From a checkpoint of a small mixture-of-experts model trained on Wikipedia.
Size: 8 layers, width 192, 97.4M parameters.
Experts: 544 squared ReLU neurons an expert, 1 pick a token.
Below are experts of layer 4 (counted from 0) of a mixture-of-experts language model. Rows are named router (the router's row for the expert), up (a neuron's input weights, with its number) and show model dimensions 0-191. Each number is 128 + 32 x the weight over its row's rms, rounded and kept within 0 to 255. Numbers have three digits each.
After each expert's rows: "comes after" lists some tokens at least twice as common just before its tokens as in all text; "mostly gets" lists some tokens that are sent to it at least half of the time. This comes from a sample of Wikipedia text that the model never trained on. Tokens count by the router's weight.

# expert 5
router:102088108090142188064114155099114107072128074126158189137101102178125154116155079134124156182172099171152103123146146187119136123095128123135140138146110164191200062156154136117111142123126123162140087133140114142191086167132174135066116162102118089104101159112122179121116123067089159117073161073173167146104105109115128169182108056182140161106157131088157092086126164117133152112158096138103116079105121160123183139120143125064096176070130152149156185138152122089168130159119147109170159150116131098100053171111150086087091150159136111146091153139164149119141134066129079142
up0:157163094157090143136161131125163137092168118151162205142168203090132145090143055153127169167126113137121099078087086123111165186124141148118150127166118117144124165122132078123108155109123164120148156130071157180158139131120181123111120114153109132157196098104197119107120072135145175168099148107119165146090116132146154076148125137189156125129200102112085062093122132125116119141159078111140162097146133072130102108156101083085215168120118162158147151190150146127067122119133140154110114101142142114144076059126105127122122108117125158136130113178173241068102184101144126142
up1:095126127113111138076119123093070110163193094112146158129104133139165160121156124132134141136141168106127146162167052139104207137067136148138166140148106177151131112175131143143136064190115078159158101164178083114139108137095155148123158206097165090156120167104143123120142170088122139142166071051168150160132081107105147061097059084137109130125129117089144127086113162092118122142197136141156139060122129140129121130059178100076185150061100093148113103133189131090138145149169106100126177111134129072148134165115122128154185158170085147123123119138129157123134168051124138140
comes after: " the", " of", " World", " The", " his", "'s"
mostly gets: " War", " war", " Empire", " law", " army", " government"

# expert 17
router:153112087041187088165158078229169151158115213083142120111121115122170146156131132107181107122133135060098091149193141097100109170113142109129133105169131141098148097128151098148137072106147157103149108139150141140171126114142126165094161071168086091142079148129080104125119126143143132114103164163129122181158130165110142143148127167105141146094098125169140140080140162076145048113117187147159152146165101115064115101091104063130063112118138108121154091144099083149123151109129142103088089166143174094177150143108137149116099188114111130082121172147143124133081062162133137198
up0:106116124145139124173067122095145113128135142138091199141138123087175093153054160131169122126106085155103110185112090149120126146097055060174111103154167086154165141136151117125151078121122126139172176120127130135120125123118113148070144079126144108096177116179143095145116086108128099096092131147093159144153127169127165064176199151161070161116142154076142099091143131122094090164210079145104126117151066097145129154090175143127140132184135105157137063081183128115086168150106111130076147184176167126170099111140158154108155085164077145134196129161095110143156097154162092121
up1:139120139150172128077136128117113057155093162139103116177137161160138108118130119152149157117156151086100125168089096145149106156138159091123132146137178135102113065147152122138103092135102115155164074124050128109170162084145160112116094131153112087120112109129185176182156100145130188078089091123170177149069154091116150119120102117126104035097164111194125129128125142089126118132172103106171147142138150125101101144141076061113145158141152123095112067156157098153141146143123152121179187096116170066132153083131167118090140142096118147141201183215138154050157177104189100112
comes after: " the", " a", " ", "|", " an", " The"
mostly gets: " rich", " entire", " simple", " strong", ")},", "′"

# expert 0
router:139175150123102105067158104175132132149123177120184158117067181059144119162111153139155092110170089141157101105143095141142138107139144172118181132147114093134212163108147115179092111097198149112128130168081169098103093068105123090166158142120117128120059120184079100120116097147114145194144066105132088070111177127103155143069151096160146119091108116116124126151096125135118096107123107057123066167106115130138050056155148138147159052123129143116140110083153177184180167135129137151116137107163079159147130107109176115083142129135114134116137120135119082170100133160129061150
up0:123150158142102154079140083122107149113083140153074193091136103076107110089116098076132118121118138140180148094113135119147142068079105148136081180121141122099136128123145108147123145144148092112106100154152113179144116177118207149133147156143097118100155159104096184060057137130131098134109057103144072123140152145121163135167109109111089164119117207090097127098042088114122101153168146138163083133153213116104151226125090141140090097105111113164098116153140096105164132123139144176069170170158156125114152176177108126158131156106159090097190126117140171139110060174134139156
up1:145146139192106103078145194139107132115101159109144151129118169127147110131077187083159156083114132129082063152121118184116170123146146120108149112129143067135107094114226160097190135124186097137104119145146141029150125102139106136171067135125100124095117093179132142101106131167120163146107124140121081140130142149173165111081136070167109158165074131146119134101141089163136130122128194155125135130067126140128096122172165070110149143159131208083167092119187124122126083128153114111064179100184148168118169158123133165110195142130078189137130138143156118106174082079133128124
comes after: " of", " the", " one", " a", " most", " The"
mostly gets: " some", " most", " all", " many", " these", " several"

# expert 8
router:057103137119057187139081075099137169150128111164214097079090108113114144146192119150115141187117156173118176147158120118091105109160121081097096170106139164130096074126089135091105164161115158134063097083142109133084168152167112115159137131088110115101175126188150126129085082155132159169121126122076170114128158103126099151225115127148127150107158155140143128135061130178082081143190155104138103094124132134132149185145100120125120139124156127150123176186185101102168090089181158081168107132116105110141090067105103147154158126142126098118139122112130125141141209145094178122
up0:135136095148094163192152150129156134113099118061139085077085126160114176146186091160120105111128126177153090127154159167099132148098130037125050158112108100121094147165139083145090117104133159119145187093160143098227147102132164105137106090107145075118138150079165141134117088089138147180141119114118107138102106115158123113113118115145122146137168111046145154104114084130126150148091072139178111088125133139151044136169124146080112127140107156174149120167104129127091096084169193133115210104135110096086156136112144176199143087086152094121155107179069136163147143139174153137
up1:195143151139095130133153127124130099113135086142111163170110118162077175137075042192151081117139084148149110148113127130109175110174106097138139123139093128156087085091083111150087182136068098149138135168144137122148141055161124115135109153148108136088139106123134095143109116124161176175151133129118103141084147125149106120101125158126138087132144082171165083116138091098116124139192163170163153164159095085255132143143145136138132101191191159138074123169102066117126076141172125139166137123134133151099119148166163112136144114060151097147145139160112128180176132175098119068
comes after: "201", "200", "202", "199", "198", "197"
mostly gets: " century", "9", "8", "olithic"

# expert 16
router:145103116127149199104113129163109123113182100178137168143118166182097189120104210117159131106119143162124159091113169075124112151059151185093112167160084149132144169118034150130141081051156126090106160132178125125198099152148118103146115111104110162117088136148130144112074105116117167163149147157076168152164143136102165119116061167111130105138160085093189100138097121064095141173142144109143111096118134136145117162156115181170148133190140155117116078087092139090107130111078137172139135158137183112108093124066183115106125152149171152150157102135113107111175145143074079086
up0:104110120102158115121161105137136144116096151115133104180106163149126106097093147166138098151108122145174151158121097137164161145154141051101110132169102132107115136184058155093091120079103084174115097123156116107104102162104059149148159094088134095142156160176168108194180115157126142147140094121198180170132096167170186178208091164065090106190146123132187109084144101101171079121118114101122068075128156167150084186169142088133096118138145155111162086122129096121156158117078147128107151144182134160131093147140164160072160157090121145069120146171102090151119104126088113104
up1:163108115155179128161132197065147125163093129122114086087174213135045106118086122135141106145111114106098132110077114125148126163076142151090130093158118161140149186131095024129100153129122087148121146118142154141157166212127110106102140116124113086179138141158126114176086144107092147111111122139177107160155163113180092170106118125084135119130135154106084104190098119145043104169133133138093184101115146126090129121113123181151123105095159111121114155136085169108129160100164063111142083143117059089136131140153167192175095083138147188155169152102111112097191100120140145089
comes after: " ", "–", "-", "/", " +", " −"
mostly gets: "Mar", "19", "08"

# expert 45
router:155075164163088217147077197098079107157103060153128148102092149177097111091154116190142155118095143177124161124109141131100127114144097105182109109067159169160169105126134066140112137146154119105076135152150133145131105164120174114126080125142132122168113083096152127127133133145055095090086158179109096148143162148096093155134153116125101183095125193102107111194119095153121184145149156117119124065087117156133111102114153172114196088125194103099141146118156167135136136127118157112176116109086159129074104092163076151086137117115140140120139111080114082108125220197150110120
up0:086123114115167157089108155074109114059153135097125198058139139185135127111156188097149059186124126147109149134168157153160097155140082154106143079119119141136086096136134083125094129152164147123137073102154150130111121198088114155151123125112170128077089072115159116141195083126147161152145172129134072089124072117114108129119091095148067090112147105125161128148086100148109161188208118109134162139103146071131147121047165116166100092189167128163105116119210110133090113081129147102116157098133093114152141135128084139130179116160162117066079125080144117168128101141139145167
up1:159103123158102142139111096092090167107131096131179119131084101169095091113100137173130109131137150096074134145133099133127155099063144188136116087068162186118074119129173097139159113153127109146145105114173112156195095149142136095156116123143136155166077069147070147149111087143062151183143165126106147101152094093171124097087085135154107153117100132125144134118092163151115141098062062102160099153115184183201197125122132159074172211118091067124132143119159129105158132165140149181117147117143137053159135116158153122197130090123109120116143123105045082150111094139112160150
comes after: "\n", ")\n", "-", ";\n", "^{", ".\n"
mostly gets: " •", "Area", " Supreme", " decl", "ruit", " Canton"

# expert 26
router:187134129086164122168124120094214137125126118086145121136170144193146113089163138131100123156155108097094072141164116123162102114095199170142130079169112144123131073165133109099103061116126174142123179075079111147068110125196084178095105176173138152126130091136180163107125112119086120134117137148166067166123108100164127116163145188125132169057131088116113148092131134100135131098134091134238119149109133094119126063136140147158135137106144128173174133106136101166154069142182136101134111125094192138153080141095057181140113106188096117117138125107122122084118156154119176121
up0:181115168104148165157147145121181186146134099112146077114085105102077169089139144164109212164130092149118077151187106113127120135118130115130158139167136116106110092113092131168083105094074134078141137075115147108089081142188140140130167136096142083123145119150116122132179193084199125133095111100128055135098096106131146115145130141189139133086152138071149150106105109109119169141147026097132153121110118157097138043100215154129143187160132165141145171163124147131125136151149109109135140093141147127104119080108067138154133108150100174127171124215124107122145154104202163152
up1:142112146135105190194133196069136124109105133095138163134111112144130141129081138118140115158123043172125119074095125109097141148109149137166117114172131125122130143142123124124165059101121106122129131124135158158146067172097149125156111145178125208116091063166087103182114069168153186137162146152149110103098097127167088108073165135104085055090164178142101151131113127139082102108108151143142115061144138131125145111126185141099099043140092096177139160106128106140137111109155165106027117117081149176108184113066147149126137137061094107144184158134148084073118114148130142139
comes after: " was", " he", " He", " as", " a", " and"
mostly gets: " appointed", "-elected", " deputy", " professor", " vice", " assistant"

# expert 3
router:173096084027212051162187061242132160128109206076130093121146096136179151142136093105170125109130110058083080150160133091105125134122156123111162122163130115090138113126132081131171095104125145087164118142111137126171140130144097158086121115168127099122101160126101114140148126135136108108122121115134104155128116195147185157118120149117132150137094133198143135083145144115171089093075162154132135141148107101087138068098139052139063122119099128124171112164123075155146109121109134151112113142167163102167164148133132141145119184128110155108088166133156130107111045135129149180
up0:087142098129156100179169113153111142132082114156168116150095125051138144160149126134180079131127085095164140075127112165122161097088050130172124154146155066120169135127091136087176140145052110000182133134152104044154138122083170116117148119117173100094152129082134156203099100095118132128130086050140136127080129098131081157168142099151117135117129151135118124154110172169117132148132098160174119129133096105100122118140156152131121174111133080086174117100118115118114105131136104163149167149128115161126117174110249105120110102125104119145193130155111169128132102130176117149
up1:144158074117130190166112131076131125114097103167153112118070117136134146144186140093163108129148138133144137146160064155148168135114135131149117155129156081130147217150138149124158071184115093120149102108162065184119165139038104126064090102101089154121145134143141113179180143122121109135098102153124132134149122137116121042154130148137142121202153162148150112158136136110079219156150147154181167144101128141104102108086139169146135159107128107150125128140094126127116037177173129171046168156128148116183123122138116117125140072141135136108124110156150129069214120109174059148
comes after: ",", ")", "0", " it", " on", " —"
mostly gets: "iday", " rescued", " gets", " claiming"

# expert 1
router:148113116061170143112161121122195122116128199114158085165123132087163145174164126091157135191102161108169154169129075117067097127132104140130111089115130109155129155069183173136137120119130131180125107159101157174141199152150084090064137105166099112120093120064098107121102160135127148136219142157166096133134102131128160182102125161149210092122094136095160175184069175069138139061073140118124155149111130159092105073094087091105098050129146101117134128125116070130137170121114126116151143122169112131143068107141125097156178100090100107126113128103098097151160156136123090147
up0:117120159126077097060125146105089119112150124149159144121125136078064149135122116114106118135108118176200116109157155168096096137207111086124148096113144164108079082132102143171077203177150175140117068178064120164140159130151140110090156147173064154086123125120118165111081139090170112116174142107117171164134103159121143074060142088139177140103129163144127084119154110087085144109123133106123135138135120144080098109120160090170111149106108055172088144143102155134109143148121154141129174124132115127158211130112219140188086063147120130096120160120114114132191144124206136159
up1:090118179096124038140092098106160086126135093167113106145178146078154144091131139092149114101105128073124123103162050159110109132080110146157121134125176077110125126114167087103105113141123080071166083132167136115078112115173116168170110056154182202101089156162158110133142158124126155105111097154103165172126065079146148120145116176161146130094196126077055144101092125105117129127111042178203151120130114143138144104113197154095118139088156087143066172105124138152147131183142140118146176100087129117142115100098105129153139134122143101157116185131156131123164129088167150091
comes after: ".", ".\n\n", ",", " In", " due", "On"
mostly gets: " before", " because", " After", "After", " if", " though"

# expert 10
router:109177136180121147111150114076129150122137166091113126116118174124134137156142142137075083099145193156175178110048116142107077120168123180196108073120139131087121136027099091087099128106129145140122143120153128140048175119131155146142131112130101153131119080139199134135115106088139109090085153118168129059162115104157114140093170142146160086130126113104113177200081137170154099135115112145107140114165127137202208114133105162125168125200114115131147143087119160160164166155114129156126133142148146158198131050100141089152130111122112090143136081186124094150162172195125155128
up0:232135140099106148144111126129149131108162124111148094062131095112172178129150192101095137110123098124208166144142094119147118155193124144104100141123154092089150133163128116152132116149177105148108130077188097140073151090131113155081165140200148135091134113108118153152065150156130121108098147104093109152160132116113138134150167096108178060097122126067131124164138124098142090138117111106146132104127094183180147154138089191068176129133150103083084093167151047113169118156087100118135105098081126164130109151157098154153057167102108165081153143148064137129145070144209126149
up1:136185118105064132180121106117112074130085122075139199190163111173120146141176119188166171095128187101096139134147123172158131072114154156118162082122146145124127144138135127078112105119114162132125161141118119117122162134087107128162128115117185104095092087123150188146128219106056100105175093100117151031168159056138120163130192097120142126139109125152071134107120119148109122144105028069151147194148156130163133130085135101073178115125150146134109172103106152161098048160089130132147132111196139143123097103131106149140169155125145086131120146168132149138131124116131103105
comes after: ".", " and", ",", "==", " to", " for"
mostly gets: "Professional", " select", " regular", "Season", "Plot", " Miss"

# expert 22
router:144133152041152162146140124150119158151121177064159185141124154071172056124146091119116129090150153121146092099125071142129143113060126118105100160134142078108090115116168141151113083115106090138107129140085180119162174107156162138141160133166105136102152190129145167104182132142109119107095111173117168150162179155066102147169142193126113131139098110140183142092048167132106058065086159113164121094172124088130148121141105114155110050078111147074177157193141126114146114089163149144115123142146134084130129095145067084117146181117143190137080080148159132138087117100126101136
up0:143158076118158174197086141110123140129122114109169128145113142109114092113171132125098130095147148103112118111142094144126150155149067177092128107134210122100069185131132104110105130130136143123134184178060123168079136119117138097158098058071107126193152100144176042120111134224130120113157094100137121125111148164159097128100179157105090095153121146063123149133081084179141104150112121135125178091192177092091134204132092127184158077134088091082099148149113118111128154106098143103121098168141119132128168114109138143114142116113117065134126122139140140072140181090103035135
up1:127144162120180102118129152098168196140117141099113161124075112119126122098117183161163205107156179123122116147118095099170121128109141071166117164082154076185154154044162111117065151086102095113129217083144122130106159112119111169164128162144147109160103131095099159171116150139133166128115125087138085154148174124114134120159148098148073115125120098170157150173125078109021102159133128113124130149111118099165121185108128137149154104108161141064064167146109119105099100093184150152133126118177143128144177060139082185148097156139189112170152136144148138173066141125116165167
comes after: " the", ",", " United", " in", " New", " of"
mostly gets: " African", " Greek", " Australian", " Ohio", " Russian", " German"

# expert 2
router:109136131201055177120076106102058099106119069134133148132129128161184071143121135114096171123178104151142178175084203126139138132138109121108112092152092159155080196160162093114082196151159071169097112105113090118147178088125135169160117173093099131148097113090132091155173129150110087133087114130122183152149142119103077118126168169132174085135129174093079127127109078148101171171157104091080151172104113195159121144157157203137152119132161108148132119102095155082133173096103126108150186119117123149119147123145146137088111107151134049158160120127144194146134134108108138090
up0:084118140117170063148098124052059081159108143142147143108152084102083132080036122135105119174132121168127211126103145134173147188170163153144142119134144095193180182150167120125139127173124068151084103145136059094145123106134130131158102173084169175083149112107089136191116132131135072166133126169103121168115113162121132170135114132102097104132116106119090129100143198159172143098100139070118121177104120144145083121109116160094135092131132071108113068171146143113144151157092023157162117150102102102128114158109084143127185105145125121129134124107096114125179136072124102115
up1:100077102108122092042146138103139089097113195147186181153128172126163094068118144203119109126124113106126155111113131127159134128127166185102147096112105157128105126069122134080082099120134084147107187066106134154143118123155134122099138126141149093111174109139171133162095099122109162110113220138228186122140142162161138130162155100116144162140110119147093152153123147118110127127123039148141032064114130136109136181189142122156165084175113131095185118124069127123089162094089124078137172144094124118133081079059126136105128156191126124135160122119144110131098152132154110154
comes after: "\n", "\n\n", ")\n", " |\n", " Born", "3"
mostly gets: "):", ":", "=", ".:", "–:", "\":"

# expert 6
router:087187128159125095119139134094167122127130104199216151200137150131112090100118155122102120180128123114152119103102102148175154092097086125135110116088122138116119171103144171081140133139093140153093106137081149140088105084138160065124170181122112130190107039138100059093155192138146146110211130139172142098164089115129122135112157195113106073158121140107110130169149104177079155146130113155184112198110112071125138124155116091142223137107113163101093121113126162155109145090117119122159122128072150152111081115142120045128131137140098185171113144108157123160148070123142106106
up0:124076150174099146107093147117135163138150114168169255149097134159090138141131180124103104131148071095117101118119117149137136161096131132151124097068119089131111170152129124122142087090114122177119164169117059142132129127088112121135134120110157133100054119118109154140037097115148138142125141165115174132158170150189144104116070085149143138220105205141163100159064120140093111119132102149155168140172100138109157081131140175103151173134154131063159117131106105066151103115078128115097111127171136119127195109131179095074168115126131186079128173144167080137121152124120102172
up1:125150078176203170078122127118125165172086139165192100090087123128131179158146165111069117139173138183102118092116116139153151144092127155168122114116123085146133091159045116173126118137140141177082134157104090093155130127130175105111037143150128169154095064114154143119119125148125178153102082082120129144128111143133116092092117106148091113139111134077148099110086145077082137146147111170166136128115160157053170137130180140136050108126106130116131180120130089026124112204182065094104197160093098091136112111122193139106125137131112119141122096100133122127157102130129089130
comes after: " |", " (", " M", " W", "|", " E"
mostly gets: " MF", " CD", "SA", " FW", "CA", " AUS"

# expert 29
router:183124114088183123151103118158127116143079128118181119176132137139180132147133125077093104169144152096103120114163083118185110128100143082096062079159100117096148116112113108134145108136088188150179116142058207166184121129147097063097141201107144107117103133105103173087157123145103069120128158145084206159185101182084134140131155132160069103129070107212098155133131124110136111111130182131202109142138151079077124123117152114084098144146132138113122131156097118156150145143097135071182081185180135127150146146105137148113134180151073137150113134170151118143062133140111153157
up0:144200124119128168158083152047133044040246135143155126109134154183147104131161172110103138099156154137115125094124125157120155138096107132126093151135076127128127132177108119120120098190146114110110192143134116137090182179100149100156126109133080164117125194130155090132133108095131167090145113158128138152119140102114132165200129141148123120096167122154110089070146097098076142194143115062151160132123166123180146119033124133149081156117128147123092149132183141140113170144098097082141114071122113155123131083109141096068102118098142114113141066174133073119094110127145152157
up1:090139132134151151120133084142114137123151151134168180153139153131089144137168137156154150086128134131249134096157150079162100112116111076115100112103118125132147145172131155122092146136079182172115115112148162136105127105129155131132102099098141174105121176108134119133141150084170194143151102143116101147130133115092131125142143087189117097063101079159101236155158074101106124173108186082133102100088130109073104137153152106107113126128096161109154192118150114160134087159084136076133114114132132150061142147116163125133157132075079108121179249172044110149077143143095133156
comes after: " |", " in", "-", " (", ":", " of"
mostly gets: " Q", " J", " L", " D", " R", " X"

# expert 24
router:128137154207085182130137245107066148108133078201116146127105129133145101112153136098108096123060144144144166120062166119152123134140119137177084119130091128191162145140128115149062174171113081097091145078160117129032123077165170092182128072168113105101114130150142138126124083108121181143119130138071124121134169157073118142170123086140142137138142103105091110159159100151130182192157081096126137124083101082131144132115147153149165140153165114158136150165149168162185158148134132118114159131075143115151111091088134164118131105096144136188187118111091107094110143077145149112
up0:125084125188114138068152151176113159072164146162107094093153190104163124108076073165130098128136119105179128143095094091101113093144152131136130075110168093151124156138188132130139148083141086117114172183096169133100129066164148101174085086144164106142087126177092135127094141077161057153180108040122200117122158144117140183085153094191168140119134178124111169116050182111124108132124124098159136071133146134121180146118116109128156097139172115136096154148102123119123119092113083078108161134179131116127072138056094100123124140184136119119158127186148117067147111131116144127
up1:149131143166120124145112121137130150099071097193094151101097139145168128101135104141116121159137133160127138065162145103125140097092157169118098098071136141099078130115152194102090155104159111167197180110100158132140092134103170151146110099088156099112055117141134127106095119072184092146120088098125143152080127089085123096191075151176123105090158130190111096063134154143062148159150087066114176125087187101157129107121125132140140151141128076116136134137123160149130112069048133145151144100083129130093122087183105139089151057117127190153146107201139126151069160186177148129
comes after: "-", ":", "\n\n", " also", "Personal", " life"
mostly gets: "Personal", "Scientific", " Binomial", " Animalia", " Died", " Coordinates"

# expert 12
router:099149110172145254152095080087139156119098119135087157158132120126035119123151134174072125114131144180143107047095132167138119122125170118153095152119151137162071165133123157118128150111137126150108162161091171147109114185137159068152139144115195177145189161150163196147121103128109086134130069115086112122106092123146083060105143114173126098174149122136124103144151118107158156141135130145065118115105169173095069202157120165116121181081147132131129082109135157121115136077141133141140145146097161087119070125179110125072106110203137131081118144122107092154118170120168144118
up0:125096081153098118086094129101152213130196190116139163096094089135062081139123083252109118205143106158078135143208116130147121099098157117100196154112178117134138155138117111205106075124170162132154115119089126087186101100145176105147134068173134119133168149147164157141153106147143126160156101128131118154131117103105118121097138162118149139168147125141047124153146145100127107142131102149102139106081147113118080171090089132132088184121144139111141140218128149107125111101133125154137119149107071135155099165142108170115110137146182084138104103105106181132098173137163142086
up1:122106091137138122119160131153131150067117145119134182153096104143165105111089143126092155126102158122161129131122095123113112074129123146171098144111126175191146117128126117127117121108150118188140155077123130110095147150136143083067139184106088129146108142119150033100104119109198178108103141148100147139115121155106134149120128142155174155162092093164173101088160138229074166115138148101142143117132141098082162131131112156111117181153092124147141081219111109070165118101135081137139095058130021112075109208123119133176133157096109163104116097109106150144143243093129113119
comes after: "1", "0", "2", "3", "6", "5"
mostly gets: "/", "–", "−", "—", "}{", "+"

# expert 36
router:108122114060169108120094101126123167163123126124157132190143147165129114156076112116131153087099128159130143100073214148144140127179104165090120144112110097101178165107153112188065182161143124145147198074117111139147084081115096090181123145131122117125060135100111147109118165143146124103074148110141214123133135115116067122156178094088134096086103111106150106083168167153160097167108109130110172204151104092104113135149104117159073099135122181109142149116149137114156145102189120074088140094139108093135091084137117217177167150144134130129094141153142150173093155073081102178
up11:085181112173131162144100133158102155157128131115123090136130138045130112114087120117122144172110142129104125122059162109167114170153121126134094123122145135179121109087138122169088150106110209123100161099078132124104089150062146126144060098123115073105182099106108118083079150129133103126131171155126141099157056125119124089102069149158155118199120133132147100104134146183071106127165153120070157130029130134196133105167102107119099182098073087048041138083117137082134120133165124128085162108111135092076144117156118153138105128172118098079134158160164094150116097155116091147
up12:163077226139140184117085093171130153182101183129071078118167118128138107088066075101161140154080087137136124060119171176136143095088097111125152086076142115184141106124089115081111168145110123162143120100109107140122133158065134098185104086145141099131150092072109141119149131154149129126082151151123125188157112145151148089149178177111151137155161206087139116153128180120134138068112116105166152128138143096146151068141141132116143121072172205173096122161101062139123149104146093098123154065117124143146131104134053158142158143129131099146112112125148121139177095109156189104
comes after: ".", " of", " in", " with", " for", " on"
mostly gets: " her", " his", " their", " its", "°N", " His"

# expert 21
router:126127166134148212101111181082177091170188143117097084133128120124126130151146096160099126178081167158133198080074130072163110107146114126117114116146108158144145148063146167162129150130127056125096075101125137118064117095121161087146169162090111156136149089165117162096141148153105054128138140132086150140167094152147134051082142029129159113126119087145087105124088144183139133149182172070110152150105163159114092136195128117139144167164144187114100125119127134143148125169154135099154108120095088093109109148152140121117107145133100074130138108085107107129143218107107085067
up0:131143087115148147117135184101151130121120139105137114132124137085121128081136114125101045129168062071133057136113103120086166129120157168105134090174148136113078129085143110137181124214183099148228188147134156105109148144118197153126077116093114161143144138139161134098185097144239119108079145115125164109073128124132121149108105135170088172167124118149085109120148179136106120159169135102174042108130133173085134130079079102143123110132150143153062141093137153155145148162159130152140147157173110182162134135107152116121093099120098103094179148135118098088111095120078176152
up1:114153125140148116136142102134098140098092111148098132151177148112159170094115131142181122110078175151182099108103147191126114137140195083115136146154102020096017113105149111141128112138145100133124104121137103066176101101137115107072186114141144117090103107159079186201125139137093109107127136103104146124165121078123157094044123114077176188117143138147112149116134153123110124147162152073111158142098121116093173166150137090096131118150145116120053072104088115126085156096154110183092163133097096142114161132162126140155114147131227075084109128129121123145167066144162100137
comes after: " ", " |\n", "0", "%", " JPL", " list"
mostly gets: " |\n", "|---|---|---|---|---|---|\n", "|---|---|---|---|---|\n", "|---|---|---|---|\n", "|---|---|---|\n", "|---|---|\n"

# expert 34
router:134121116031197081176129090220156126165134196088138101141141082116198146153142155089170143120156135076089097123151129032108143151118159159090140092138147108098154102094145085118171150087125109098156095162115146125192100112141107180114150152164085086111111152147073102084158125147116146102138127141102115147113144172115225139109109139152142159135091104160168137081132149102156087111107149152143161148166115104078129074099112048113062112109116127107169115147114133167152082124141151146107123159127141105156164153127145123128124188152103146124058152132138104152108074119087151181
up0:158130182157072109170129117139112105108098200255148106155101143106143030077086139088082173125163175060145105120131147095135099114183150174153077128134145119138149107140140131148094077094160130077175142108099128126129121113086150117156110131149139122084104143173157110188104139113115033083151124155093145090147122133167118144126158168138141098130131103171097144098119139118162111162162138186178104088132126098144111097136117162103152138114136106148120169101187156087148131174150093167104172098117096119137130152145176144191119179164133143113163084169114111093188131150182167114
up1:112118115079100145097121113065107053111144142200119191151148143113119116152074117166193118132166000075180141156102124094119180126142157120068117106126139161117135164130114132161122121156152115101150114079117137120143105128138152128138093121102160151099151173073148114078161099137075141143132145121170125152151128089132128147107105111116038160092144123143144130159132134197161061131163103140129131213129100149105166155170122141094122121157108136143129133119127131057110130084080161140048121157122161253117184171139105150143123128138121120107136155162086093133103100121152112131
comes after: ",", ".", " that", " |\n", " is", " announced"
mostly gets: " This", " that", " which", " who", " Swing", " this"